python train.py --n_layer=11 --d_model=160 --n_experts=32 --experts_per_token=4 --d_expert=32 --d_shared_expert=64 --activation="geglu" --moe_layers=[2, 3, 4, 5, 6, 7, 8, 9, 10] --router_score="softmax" --normalize_top_k=true --routed_scale=1.0 --balance_loss=0.00203 --balance_bias=false --router_cosine_scale=10.0 --shared_expert_gate=true --init_std_router=0.00682 --lr_router=0.00125 --n_head=8 --n_kv_head=8 --head_dim=32 --vocab_size=10310 --norm="rmsnorm" --norm_place="pre" --norm_eps=1e-05 --positions="rope" --rope_base=10000.0 --rope_fraction=0.75 --qk_norm=false --attn_scale=0.177 --tie_embeddings=true --parallel_block=false --init="normal" --init_std_qkv=0.0395 --init_std_o=0.0 --init_std_up=0.0395 --init_std_down=0.0 --optimizer="soap_variant" --lr=0.00317 --beta1=0.95 --beta2=0.95 --weight_decay=0.037 --lr_head=0.00898 --grad_clip=1.0 --warmup_steps=200 --schedule="wsd" --decay_fraction=0.699 --decay_shape="sqrt" --final_lr_fraction=0.0 --batch_tokens=65536 --seq_len=1024 --doc_mask=true --train_tokens=557000000 --steps=8500 --dataset="wikipedia_en"
Below are experts of layer 7 (counted from 0) of a mixture-of-experts language model. Rows are named router (the router's row for the expert), gate (a neuron's input weights, with its number), up (a neuron's input weights, with its number) and show model dimensions 0-159. Each number is 50 + 10 x the weight over its row's rms, rounded and kept within 0 to 99.
After each expert's rows: "comes after" lists some tokens at least twice as common just before its tokens as in all text. This comes from a sample of Wikipedia text that the model never trained on. Tokens count by the router's weight.

# expert 9
router:57 60 59 45 42 45 47 59 38 66 50 56 54 38 65 68 49 35 59 62 50 53 41 51 60 60 44 37 41 56 60 50 53 39 69 52 50 46 25 30 46 41 52 64 44 45 46 60 39 46 56 60 55 58 46 58 48 55 47 52 33 54 38 61 45 61 61 70 67 54 58 63 49 33 64 36 38 37 37 60 49 45 68 42 52 40 62 54 54 60 59 52 39 55 59 48 69 55 58 48 41 55 55 58 57 30 45 38 69 48 53 40 23 42 48 47 29 56 45 50 52 42 58 56 47 40 34 56 50 57 53 48 44 67 51 40 46 49 50 46 70 44 57 58 38 61 56 39 53 57 42 40 59 52 43 25 58 67 56 58
gate1:39 46 42 42 57 38 77 54 59 50 55 50 53 42 36 42 41 28 34 58 43 55 55 39 44 48 60 43 63 60 50 41 62 61 40 45 48 57 51 61 57 33 49 35 64 42 66 75 54 39 47 44 55 52 62 43 46 52 43 40 62 72 63 40 41 55 51 55 48 53 49 45 59 44 53 51 34 56 70 45 44 41 40 52 51 41 55 39 47 59 49 42 55 56 67 60 48 54 50 56 55 49 46 56 45 50 36 43 56 30 49 50 49 35 71 40 44 60 67 42 37 58 46 50 42 44 54 34 46 58 25 56 57 43 56 55 31 63 72 62 58 62 48 43 57 37 60 58 57 35 33 51 52 27 35 56 56 52 59 62
up1:60 48 55 74 56 52 32 53 54 61 70 38 51 61 51 45 65 72 63 49 33 47 57 55 60 49 37 61 51 35 73 47 54 56 53 59 31 47 43 52 39 56 47 45 46 59 46 33 49 39 47 46 38 49 60 62 65 54 70 64 59 26 40 77 50 43 54 52 62 37 49 48 64 47 47 48 53 49 40 44 47 55 55 59 52 39 47 43 56 47 74 54 48 36 35 57 56 53 46 41 44 55 35 46 57 37 60 60 53 53 27 53 55 53 59 64 42 48 37 43 38 31 61 44 42 52 44 49 53 61 65 57 64 42 56 63 49 47 51 55 48 36 47 42 55 43 32 54 64 54 40 52 55 50 71 40 50 54 34 50
comes after: " ", ")", " 0", " —", " 1", "%"

# expert 17
router:46 42 62 62 62 46 40 59 34 62 52 62 38 46 53 56 66 43 64 68 43 43 56 49 49 50 65 63 59 34 36 55 57 57 53 29 46 36 61 46 69 48 48 45 46 47 56 39 50 55 60 59 51 48 45 58 58 69 42 45 65 35 60 36 56 29 57 53 44 56 38 51 48 36 27 48 38 38 52 49 41 55 55 48 69 45 31 67 32 56 49 55 44 38 52 49 45 63 48 56 60 37 45 45 62 62 45 49 56 38 41 51 58 44 46 55 52 37 53 44 51 35 66 69 35 54 55 50 35 54 39 42 44 61 56 41 51 34 29 27 49 53 54 48 50 50 54 42 61 55 53 27 54 57 57 68 48 62 54 44
gate0:58 56 29 39 30 40 49 53 55 54 64 41 40 53 65 45 44 55 51 50 44 52 43 35 60 49 50 59 56 59 52 57 53 40 51 63 40 57 52 47 57 51 31 40 51 56 45 54 52 59 42 68 47 58 54 52 51 65 72 48 52 27 60 61 65 45 58 35 58 52 39 48 47 67 74 62 55 29 42 60 60 56 63 25 48 41 43 40 35 40 42 50 38 43 44 65 59 59 40 50 37 47 46 43 27 53 50 37 54 48 42 42 60 31 53 70 54 64 48 56 38 67 48 47 52 65 61 39 41 33 43 49 39 34 36 52 49 57 45 48 45 57 57 47 54 48 31 49 57 50 58 38 49 61 56 57 65 59 66 50
up0:40 54 55 63 86 55 59 51 55 42 57 39 53 59 73 35 49 60 38 59 47 42 56 63 51 52 51 47 50 47 53 42 54 54 55 39 50 42 61 47 39 49 43 47 47 60 49 45 52 42 51 38 49 29 50 70 49 31 52 59 58 61 39 40 61 59 35 55 46 50 53 44 61 50 46 48 35 66 61 74 41 39 57 70 71 70 55 56 41 54 47 34 70 68 54 53 44 61 52 45 42 47 58 50 47 42 57 60 55 41 59 56 63 73 41 53 66 47 41 58 39 55 41 67 52 36 31 67 55 47 50 56 52 53 46 38 43 72 44 56 57 47 46 49 33 62 59 46 59 51 43 49 67 47 43 46 47 53 61 61
comes after: " |", "|", " (", ":", ";", " in"

# expert 31
router:58 50 35 58 54 52 44 49 51 57 45 38 55 45 74 57 42 41 61 51 51 53 45 39 47 56 65 59 57 47 44 63 53 68 49 55 53 52 40 55 58 57 51 43 49 36 42 46 53 67 41 50 49 57 49 49 60 69 57 63 59 23 46 48 50 63 37 45 51 46 42 69 47 47 45 49 49 53 32 27 62 47 56 41 59 46 50 67 51 50 59 45 64 39 44 36 44 45 45 49 40 51 58 62 74 70 56 70 39 43 40 50 47 57 46 70 37 53 42 18 61 62 63 34 58 62 37 43 47 55 58 60 70 41 43 46 66 54 56 30 50 42 38 50 66 44 48 67 46 48 55 44 59 47 57 56 61 41 42 44
gate0:56 59 39 56 54 43 55 56 30 53 42 36 40 53 43 37 54 50 50 37 62 52 50 44 43 64 56 40 52 62 45 33 58 59 52 55 48 62 31 61 36 55 47 65 49 24 34 40 57 59 47 47 37 55 37 35 65 50 54 50 54 42 57 50 32 50 58 55 56 48 60 49 58 44 45 31 58 44 45 41 48 49 42 51 61 46 29 41 54 37 48 39 67 51 51 44 53 49 40 52 36 61 56 46 44 60 52 34 50 40 47 53 23 43 50 45 52 56 45 68 58 51 59 58 42 66 55 51 45 67 34 62 60 58 53 56 69 54 46 51 54 56 61 70 38 43 49 63 38 81 63 38 55 47 60 31 70 56 58 56
up0:35 55 54 54 46 59 47 53 69 50 41 72 66 61 51 48 48 39 47 67 37 47 57 38 60 51 50 52 34 45 51 43 48 41 41 36 47 51 67 38 59 47 46 45 51 62 65 61 34 30 57 45 61 45 67 41 36 49 53 61 57 76 52 31 59 63 55 42 48 49 46 45 42 44 41 54 62 53 56 60 35 49 48 39 55 63 70 57 42 64 45 57 49 61 42 59 58 45 71 53 51 46 49 48 53 44 49 64 51 45 51 55 63 53 41 46 45 48 48 51 50 43 33 28 47 45 42 66 52 58 66 27 26 56 54 59 33 34 48 59 55 38 51 26 44 43 56 37 58 35 40 56 48 41 43 62 34 54 51 57
comes after: " |", " the", "-", "|", " a", " ("

# expert 13
router:47 55 62 42 36 40 50 35 66 61 50 57 51 37 56 57 44 49 44 40 40 52 50 35 55 60 40 59 34 42 38 42 46 58 73 59 64 43 36 26 51 74 62 62 54 50 47 45 38 38 78 49 60 42 50 38 47 49 48 50 43 47 56 56 59 50 53 46 56 47 66 48 51 33 56 55 72 42 52 51 33 44 28 50 51 54 62 61 65 53 45 69 50 53 42 44 38 37 43 53 42 40 44 46 46 54 30 57 43 47 57 48 49 50 53 42 58 49 51 44 71 46 44 49 44 59 65 67 55 62 50 42 59 48 56 77 47 37 64 62 40 48 41 46 61 52 46 49 34 53 64 70 62 46 61 57 57 55 57 36
gate0:51 39 65 37 56 50 54 45 64 63 58 55 59 35 64 43 41 42 46 50 47 43 40 48 54 36 50 53 55 39 44 58 73 73 35 54 66 58 38 30 47 45 56 54 46 58 66 47 62 60 62 49 63 26 61 50 51 42 49 44 61 52 49 48 57 51 55 47 56 38 33 46 37 48 56 58 37 44 59 70 48 33 54 51 48 43 63 50 59 31 59 61 49 38 54 34 42 41 46 42 47 34 30 49 49 56 41 41 40 59 61 67 42 63 49 56 46 34 38 54 46 59 48 46 34 58 52 50 49 45 56 59 67 48 41 49 72 46 49 56 48 48 39 55 56 48 49 28 18 49 42 56 41 49 51 68 60 48 46 36
up0:44 57 51 44 38 60 32 49 47 62 55 54 58 39 53 46 42 23 30 48 43 31 62 56 47 57 41 42 61 44 58 52 68 58 53 64 48 67 44 35 40 55 55 70 42 45 53 58 53 50 55 57 45 24 53 45 35 58 46 46 54 31 58 49 51 50 52 46 53 37 53 54 65 49 41 53 48 36 30 54 42 38 54 49 49 39 55 54 56 54 82 68 57 45 38 50 50 47 36 52 49 63 60 48 38 50 48 45 32 69 62 63 45 45 49 38 27 48 42 58 31 61 47 53 39 58 64 50 61 54 54 66 57 54 31 42 43 48 47 36 60 60 57 39 63 40 44 41 50 54 40 64 53 46 49 54 61 47 65 59
comes after: " of", " is", " as", ",", " in", " was"

# expert 20
router:57 56 41 62 33 34 63 32 49 45 41 41 46 44 47 51 18 54 53 45 40 45 29 50 33 47 41 52 53 56 52 55 54 61 54 37 53 52 46 64 62 37 40 55 30 40 48 50 61 53 54 39 51 38 55 30 48 45 45 66 42 55 40 55 54 65 53 44 60 60 39 49 32 56 63 55 44 48 47 59 57 53 49 61 49 56 43 55 58 56 54 52 56 51 49 44 38 68 48 56 47 60 27 23 62 56 58 43 37 57 38 45 49 36 51 60 43 48 52 41 72 50 48 52 43 44 48 61 56 47 54 44 58 29 53 45 68 60 61 32 46 57 28 44 55 49 69 58 42 43 58 35 55 62 54 45 31 48 29 50
gate1:53 45 47 37 56 51 69 44 27 57 57 25 51 60 45 51 45 34 41 53 62 44 49 67 42 56 47 61 54 58 58 43 50 56 32 42 61 38 27 32 40 42 72 70 43 61 51 48 53 64 54 54 63 47 40 50 65 53 43 49 65 48 52 31 48 49 41 53 56 48 63 53 40 51 57 44 49 54 47 56 73 60 44 39 52 51 57 37 55 66 61 43 51 42 53 32 38 45 50 55 36 50 37 48 55 24 48 44 55 37 48 57 56 47 44 26 37 53 47 52 51 66 44 78 44 53 55 50 52 64 63 69 48 54 40 55 54 62 40 45 53 41 59 52 57 67 43 50 59 44 42 34 38 59 55 51 61 48 46 50
up1:29 54 43 53 67 54 41 44 64 45 54 67 62 43 59 60 51 42 47 57 40 30 42 44 41 66 54 45 51 56 46 38 51 63 36 48 47 34 55 56 60 51 48 53 42 46 48 58 35 56 52 28 32 48 70 55 49 55 48 46 39 67 60 69 42 37 60 55 35 42 27 53 53 50 43 64 51 57 46 42 50 43 63 48 49 53 61 61 44 41 53 31 29 44 43 71 66 39 62 50 48 67 52 59 50 53 62 54 58 49 42 46 58 41 71 61 51 47 42 40 60 53 43 32 55 50 61 64 66 40 51 48 43 43 65 48 28 42 54 54 53 60 38 54 64 32 49 35 44 51 40 39 52 41 51 49 51 45 67 43
comes after: ",", " the", " of", ":", "-", " and"

# expert 4
router:47 68 58 56 42 55 46 54 64 47 56 58 50 40 44 53 49 31 21 55 61 56 42 41 33 44 50 52 42 57 58 46 47 54 57 44 45 52 56 50 50 42 22 41 67 45 40 49 44 33 56 60 58 70 36 40 43 60 37 58 44 51 42 48 57 53 37 58 37 52 59 52 38 50 39 50 55 40 51 59 60 34 57 55 55 64 49 55 27 37 50 60 55 60 66 38 55 51 56 57 53 58 50 54 52 51 38 60 59 30 52 45 44 53 64 59 54 52 51 34 26 68 63 63 53 46 25 47 44 57 45 60 35 31 51 39 47 49 42 47 60 18 41 48 50 56 65 54 55 45 54 50 32 51 45 47 41 57 60 48
gate0:36 51 62 81 46 62 50 43 57 45 49 55 52 64 47 39 55 54 57 51 49 59 41 46 59 34 47 38 48 59 41 58 60 52 41 39 43 66 34 51 51 60 64 35 49 50 50 35 52 45 41 49 42 72 42 56 61 32 49 65 52 37 60 52 62 55 68 54 56 52 55 56 61 26 62 44 49 43 40 61 44 62 39 60 30 44 53 40 48 59 30 59 67 43 38 36 59 54 57 54 64 57 69 66 38 69 54 48 54 45 47 56 50 70 38 41 41 51 29 54 44 39 49 48 51 40 50 64 40 41 53 69 53 48 45 46 66 59 55 61 59 55 52 59 31 48 54 40 60 55 54 57 39 60 42 65 43 42 49 56
up0:56 54 58 27 49 59 64 43 39 45 49 70 61 42 51 39 55 48 37 54 38 42 49 44 55 52 41 54 41 62 30 39 38 64 59 68 56 38 40 71 50 40 55 70 57 51 51 71 52 66 41 55 42 50 49 40 53 55 56 43 44 56 56 44 47 30 40 25 27 57 40 55 53 78 30 54 47 52 48 64 53 63 56 53 48 56 34 37 46 48 64 42 38 47 47 60 30 45 43 42 65 51 40 47 60 49 55 50 48 46 51 48 52 29 58 51 49 50 40 46 45 62 58 52 48 48 53 55 44 54 43 62 36 41 59 54 42 39 43 29 32 60 69 37 40 57 49 35 45 55 47 57 55 50 40 40 42 52 49 56
comes after: " |", " 0", "%", "°", "″", ";"

# expert 11
router:49 37 49 42 53 43 52 66 53 63 42 52 51 42 43 38 54 46 51 57 57 57 40 40 49 34 55 36 44 62 63 63 43 30 65 51 47 45 64 35 67 50 47 50 49 38 61 57 56 69 52 43 61 48 41 55 46 40 59 51 54 41 30 54 55 50 52 49 59 44 51 43 44 39 62 55 65 57 33 45 75 65 47 36 58 53 47 58 48 57 36 64 36 49 55 24 48 24 52 55 44 55 57 48 51 25 45 43 42 42 48 57 63 36 39 34 35 52 50 38 58 44 47 64 35 40 59 61 49 45 46 53 63 68 51 71 47 55 35 40 31 60 69 56 47 60 52 42 62 47 37 42 61 53 58 47 45 40 53 50
gate0:59 36 54 59 45 50 54 41 55 39 56 46 31 42 59 48 63 48 49 67 40 38 49 35 55 62 72 29 56 47 41 47 35 53 59 60 47 57 46 54 63 43 44 46 49 53 57 48 56 50 45 51 59 65 52 49 40 53 56 35 74 73 35 58 45 58 62 48 50 53 50 42 50 33 51 50 50 43 40 71 63 14 35 63 52 44 51 54 40 65 46 44 56 36 48 44 41 55 49 51 63 36 50 48 48 52 57 46 53 47 60 54 27 42 32 56 45 52 44 53 48 63 58 50 46 51 62 62 59 40 47 40 65 52 55 44 60 59 54 68 42 46 73 67 34 60 61 61 24 45 62 50 49 42 54 54 51 51 57 37
up0:43 52 43 41 55 44 36 66 50 44 40 60 43 45 56 40 43 60 55 38 53 47 53 67 56 47 43 56 58 50 62 55 65 60 59 46 61 61 65 31 41 36 53 37 52 50 54 54 52 46 46 50 61 37 51 60 43 56 49 50 30 47 76 55 54 55 44 47 63 58 62 44 65 44 57 35 40 60 45 24 51 48 72 47 46 50 49 41 52 39 63 48 40 71 52 51 47 53 56 65 43 64 50 45 54 45 43 47 36 47 36 67 62 45 70 43 56 57 60 49 50 24 43 53 42 43 42 38 61 57 35 74 27 43 63 71 40 52 52 40 62 57 36 54 67 53 50 62 56 49 47 43 55 44 49 33 54 50 48 65
comes after: "\n", "\n ", "1", " 1", " 2", " non"

# expert 5
router:68 52 45 46 54 36 53 68 42 74 54 43 50 41 62 38 49 48 35 47 58 61 52 32 60 57 55 51 59 47 46 66 52 38 54 59 57 47 59 51 56 43 39 60 49 58 64 41 46 66 58 48 42 46 50 49 42 50 51 46 39 63 42 59 40 48 50 64 53 33 69 65 44 46 63 49 47 48 47 48 39 37 44 48 51 48 61 48 73 50 55 36 54 62 42 31 59 47 44 53 40 59 50 58 48 65 48 40 54 24 62 56 57 40 36 54 41 42 45 33 45 53 33 55 49 72 44 69 75 57 52 28 51 48 50 90 46 52 58 54 44 52 47 47 45 57 35 47 41 59 52 45 57 58 41 54 40 44 57 61
gate0:63 44 46 29 37 54 43 42 56 69 48 48 60 41 56 44 57 65 55 34 55 57 60 56 56 40 44 47 37 24 50 55 44 50 49 64 52 50 58 37 60 47 58 53 55 58 56 60 35 47 52 41 49 66 52 62 54 51 49 55 45 43 62 47 70 41 64 47 42 38 62 67 64 66 42 47 63 63 58 53 54 60 34 60 52 62 36 61 61 51 51 50 47 54 56 60 66 33 43 55 51 40 55 57 35 44 53 30 46 53 64 40 61 15 50 57 46 52 67 55 64 49 45 43 48 36 51 45 59 34 50 59 50 69 35 71 50 51 51 63 44 44 46 42 46 47 61 48 67 62 54 36 63 62 46 50 44 64 52 56
up0:68 40 57 62 56 39 37 58 51 43 41 40 56 44 57 53 44 59 54 44 58 52 24 31 41 42 50 55 51 51 44 25 46 45 47 67 35 65 63 43 66 40 52 64 56 54 52 32 70 51 59 47 47 68 43 44 46 44 43 22 44 46 76 57 45 52 60 68 54 54 54 57 47 63 40 59 65 46 56 56 58 52 48 31 56 56 58 40 66 41 57 44 45 69 64 56 50 47 33 50 49 40 64 53 43 46 40 39 57 35 62 42 51 42 42 50 38 57 43 56 61 37 57 41 24 60 43 52 53 39 44 52 57 56 48 71 46 32 42 54 46 57 50 46 44 54 53 62 45 52 45 45 47 55 30 57 46 41 54 54
comes after: "\n", ")", " University", "\"", " able", " did"

# expert 18
router:45 42 41 52 41 53 57 49 46 31 55 52 48 15 56 57 37 51 56 48 49 63 51 46 49 44 48 34 58 38 39 49 36 64 53 33 56 47 65 40 81 46 60 53 44 60 40 58 52 50 60 39 52 49 49 59 66 42 37 50 63 61 52 35 53 54 64 28 54 48 35 38 50 47 50 49 27 60 55 42 60 41 60 41 59 29 52 50 55 51 56 38 33 45 52 50 37 58 70 61 55 49 30 25 67 51 55 39 42 52 47 54 52 39 43 58 48 52 55 32 51 47 40 57 51 63 36 49 52 47 55 39 55 47 35 41 68 42 55 52 26 51 55 59 43 39 49 48 52 42 49 34 51 57 43 48 53 44 36 55
gate1:48 49 34 50 43 55 58 56 51 45 65 42 53 53 67 56 68 54 44 32 53 67 37 59 57 68 43 40 62 36 56 65 55 55 42 62 53 58 58 49 55 58 47 44 53 42 47 26 54 45 52 58 47 74 50 59 54 45 36 61 50 49 69 38 49 62 59 42 53 47 51 47 49 52 40 42 34 45 53 58 53 50 54 38 60 34 39 48 44 42 60 60 48 39 35 38 66 52 34 52 46 30 33 53 42 48 41 48 37 44 43 77 63 44 47 52 40 73 57 56 52 64 71 57 56 61 42 58 56 61 37 51 40 66 47 49 41 48 47 67 43 42 51 61 53 67 54 52 55 56 47 44 49 57 76 63 47 39 61 66
up1:56 54 69 40 47 39 58 52 52 55 50 58 40 41 48 52 44 47 47 54 38 55 44 46 45 25 51 51 56 45 28 42 53 35 45 45 36 68 44 56 40 47 27 59 43 46 41 41 47 45 36 63 52 47 42 42 53 71 59 54 48 63 28 45 48 27 38 47 46 62 49 66 30 55 40 41 54 51 46 50 38 70 33 60 49 67 49 32 44 47 43 52 30 76 46 69 52 47 47 37 44 58 42 48 44 60 55 63 42 54 50 46 54 46 51 47 50 55 55 52 49 31 60 56 51 49 47 44 60 34 42 56 64 31 56 60 48 42 35 58 65 52 46 81 51 55 60 63 61 61 44 50 53 62 48 50 50 61 41 50
comes after: "-", " \"", " (", " the", "|", ":"

# expert 26
router:51 57 74 53 50 64 50 51 50 47 47 59 43 46 40 54 64 47 41 47 51 47 48 34 40 56 65 63 46 57 60 53 67 72 64 46 45 54 51 42 56 58 29 31 73 47 56 42 40 46 47 41 52 53 37 55 53 48 46 32 37 45 44 46 60 54 45 55 13 37 55 46 57 37 22 51 41 37 67 48 47 42 63 60 73 51 34 58 44 46 56 54 46 34 49 55 53 50 44 70 47 45 49 63 40 58 48 59 50 45 47 51 48 63 62 59 55 32 44 24 36 48 59 53 67 40 37 38 43 53 50 44 59 38 55 48 52 54 41 52 64 49 44 53 57 38 49 47 60 51 48 47 56 49 48 61 44 57 61 31
gate0:47 43 50 61 56 51 35 45 56 49 37 56 59 43 55 51 52 40 33 43 47 59 71 47 65 51 41 54 68 52 72 45 65 64 46 51 53 51 39 53 36 64 41 44 45 58 41 34 53 45 46 64 52 62 56 64 42 35 48 41 52 39 55 35 54 34 67 68 51 51 50 33 36 31 43 48 39 55 56 35 51 44 37 54 70 71 48 51 44 63 64 56 60 51 58 45 29 46 52 49 56 44 53 66 42 54 42 64 51 43 41 50 35 48 61 36 68 58 40 60 26 25 42 56 54 46 51 53 49 59 53 70 58 67 47 54 52 51 41 50 37 43 39 53 54 50 41 51 42 40 68 62 41 53 45 48 60 55 52 41
up0:66 63 53 51 50 41 55 47 32 51 41 50 72 61 64 66 50 54 68 50 48 53 38 47 46 62 47 45 59 26 30 58 29 33 61 69 55 47 57 51 51 54 50 52 43 61 41 63 32 67 52 55 51 47 53 57 57 63 40 57 48 51 53 52 42 69 39 43 39 41 49 53 61 52 65 68 68 50 50 41 46 39 61 49 45 42 61 56 53 39 39 48 39 43 57 49 60 36 58 44 37 52 48 53 50 49 47 52 63 59 65 68 55 49 43 49 53 23 52 60 59 60 47 28 37 54 47 51 51 42 54 29 46 64 46 41 45 53 60 46 42 68 47 51 57 43 36 59 67 48 36 40 75 60 56 48 59 51 60 55
comes after: "–", " |", ".", " (", ":", ";"

# expert 15
router:46 53 60 49 28 46 55 32 48 67 50 69 51 56 55 50 42 51 47 49 47 47 53 50 52 46 69 74 43 35 58 59 48 61 71 54 45 45 20 65 45 53 40 61 65 52 50 42 46 30 63 45 57 49 50 37 68 40 51 40 50 47 60 55 51 54 50 35 37 37 62 42 63 52 37 47 56 58 43 46 51 51 46 51 67 51 51 48 59 46 62 65 40 41 41 39 37 58 42 62 48 50 47 55 59 53 56 56 69 48 56 45 65 58 46 48 56 40 43 50 41 45 27 59 63 62 71 45 51 59 53 59 52 46 37 58 48 53 73 53 49 47 49 41 66 43 54 46 62 58 64 65 69 54 61 63 65 49 59 27
gate0:49 32 62 45 37 58 63 43 40 49 35 48 54 70 47 46 46 61 57 49 45 50 48 60 64 31 47 43 42 48 65 54 46 52 70 43 59 45 53 62 49 56 54 57 52 51 35 55 45 26 40 58 34 56 48 34 57 59 45 23 44 34 50 46 49 64 62 44 51 41 52 46 61 51 36 45 33 61 41 54 55 62 47 42 44 34 45 36 48 56 60 51 33 33 47 49 38 47 36 56 45 60 40 54 29 53 70 49 67 59 55 42 65 58 42 60 65 52 49 44 51 45 41 59 30 47 40 56 59 66 30 51 51 44 54 64 56 65 57 52 56 64 60 56 63 59 48 37 53 59 55 62 65 64 34 47 60 58 51 54
up0:46 66 62 39 48 51 56 69 52 58 42 53 51 48 48 49 50 44 55 37 43 60 52 33 35 52 33 58 38 62 42 45 56 68 54 46 55 61 44 38 44 49 32 54 59 47 48 59 43 58 59 31 45 37 55 50 57 39 51 37 62 35 48 40 57 48 43 73 40 54 59 30 32 33 40 62 47 38 31 46 45 32 64 41 51 45 62 57 37 39 53 64 43 52 66 49 49 49 51 58 45 63 39 64 57 60 50 52 39 45 38 45 38 68 62 57 44 43 46 40 37 32 62 45 46 59 52 44 67 46 45 54 51 58 51 39 48 52 60 44 34 47 38 25 58 75 48 49 43 36 55 63 48 52 58 50 59 48 33 62
comes after: " the", " a", " of", " with", " for", " and"

# expert 21
router:55 38 58 61 51 55 60 45 34 39 33 52 47 76 57 54 41 55 53 45 33 62 71 64 65 42 42 54 38 49 46 48 65 36 49 65 34 57 41 55 44 57 40 46 64 50 57 52 52 39 31 43 55 53 66 24 42 41 49 58 51 45 58 39 39 37 35 50 38 60 46 40 42 60 45 37 39 52 48 43 48 57 31 41 57 32 46 45 68 64 64 58 69 53 53 63 50 76 50 44 42 30 40 49 55 63 44 61 41 61 39 60 42 50 42 52 45 57 41 68 53 35 51 35 52 49 54 47 51 42 57 70 54 60 47 51 39 59 48 55 47 51 60 57 48 39 42 67 54 48 56 62 50 49 58 63 57 44 52 56
gate1:50 50 64 52 55 35 44 58 48 39 54 57 41 66 40 42 56 57 29 52 75 51 50 46 50 40 52 47 46 59 60 56 67 34 61 65 56 69 50 47 56 70 52 51 59 63 58 48 75 46 36 41 52 44 61 46 37 49 51 57 60 72 48 60 44 61 56 62 52 56 61 38 51 59 41 39 64 75 55 50 59 58 47 43 40 41 58 57 45 43 63 57 67 72 44 36 63 49 55 44 44 43 30 42 63 42 50 45 57 40 56 43 48 48 61 57 45 45 48 51 53 24 45 50 51 48 43 70 38 71 68 56 45 62 62 57 42 39 47 45 58 44 63 47 56 48 39 58 45 58 57 47 58 42 38 60 41 44 69 47
up1:54 56 54 47 58 52 52 50 38 55 43 47 34 48 49 69 50 40 59 65 60 56 36 30 31 49 63 53 43 46 44 56 31 56 43 61 56 60 55 49 46 59 42 35 46 48 63 42 49 31 65 42 64 44 41 52 47 60 44 55 58 51 50 38 36 52 48 69 66 53 56 50 40 72 56 49 46 52 55 67 53 31 44 52 41 47 50 44 32 38 38 55 49 54 60 27 42 54 69 48 62 60 67 57 60 37 51 48 52 29 35 51 57 53 76 49 41 54 20 34 56 47 44 68 54 56 44 62 43 35 49 36 44 49 47 55 49 59 46 42 56 52 54 44 61 46 58 52 50 45 66 34 68 31 45 56 49 55 48 51
comes after: " the", " a", " The", " his", "'s", " to"

# expert 27
router:66 46 60 46 59 82 50 48 45 39 62 55 57 48 37 31 69 40 55 56 45 58 63 36 51 54 76 54 46 55 41 45 52 40 51 38 39 53 47 51 53 38 44 43 52 62 75 47 50 54 48 47 51 46 60 39 52 56 50 53 50 44 54 64 44 49 48 35 57 45 37 45 53 56 47 63 64 54 48 69 38 34 43 49 45 53 37 57 51 58 48 52 67 40 44 43 55 52 58 41 54 53 51 64 61 63 23 50 36 82 52 48 55 57 46 53 48 50 37 62 63 61 72 44 49 35 40 45 63 48 75 55 32 64 59 59 58 55 37 41 52 52 47 35 58 55 44 57 55 45 44 51 39 48 48 36 46 55 55 33
gate0:43 40 37 28 65 49 31 50 52 51 47 45 53 42 48 45 52 54 38 38 46 52 61 51 55 50 64 46 46 38 41 45 50 29 35 40 61 67 50 49 47 46 77 35 50 52 21 72 42 53 47 47 59 53 52 48 53 43 46 47 37 58 22 39 28 48 58 40 48 37 39 34 48 61 62 55 58 64 37 42 43 56 61 43 61 47 57 31 53 47 59 47 52 65 42 46 35 45 55 40 48 54 40 57 58 60 44 42 34 53 55 28 54 53 43 48 42 60 50 61 30 45 67 52 55 53 45 35 58 55 63 52 54 60 65 42 55 42 26 40 44 45 57 54 57 40 47 55 50 45 45 57 41 58 55 63 45 39 46 42
up0:47 55 61 55 50 50 63 70 73 52 68 53 60 49 61 49 55 60 52 84 53 34 49 50 67 54 48 50 54 40 48 57 66 71 61 64 51 38 55 47 57 51 51 45 43 61 55 40 70 44 54 62 60 53 61 54 62 49 56 71 46 64 80 53 51 53 39 63 56 47 46 53 46 29 46 45 49 38 61 47 44 42 38 51 42 50 49 60 43 50 45 49 36 50 48 43 56 42 68 49 39 57 55 44 38 47 63 58 49 54 38 59 56 43 45 48 52 54 41 53 54 53 47 61 34 46 38 61 49 51 32 49 66 45 37 72 44 56 66 62 56 66 59 55 45 42 54 49 58 54 41 56 47 47 44 41 33 77 59 64
comes after: "-", "|", " (", ":", "19", "–"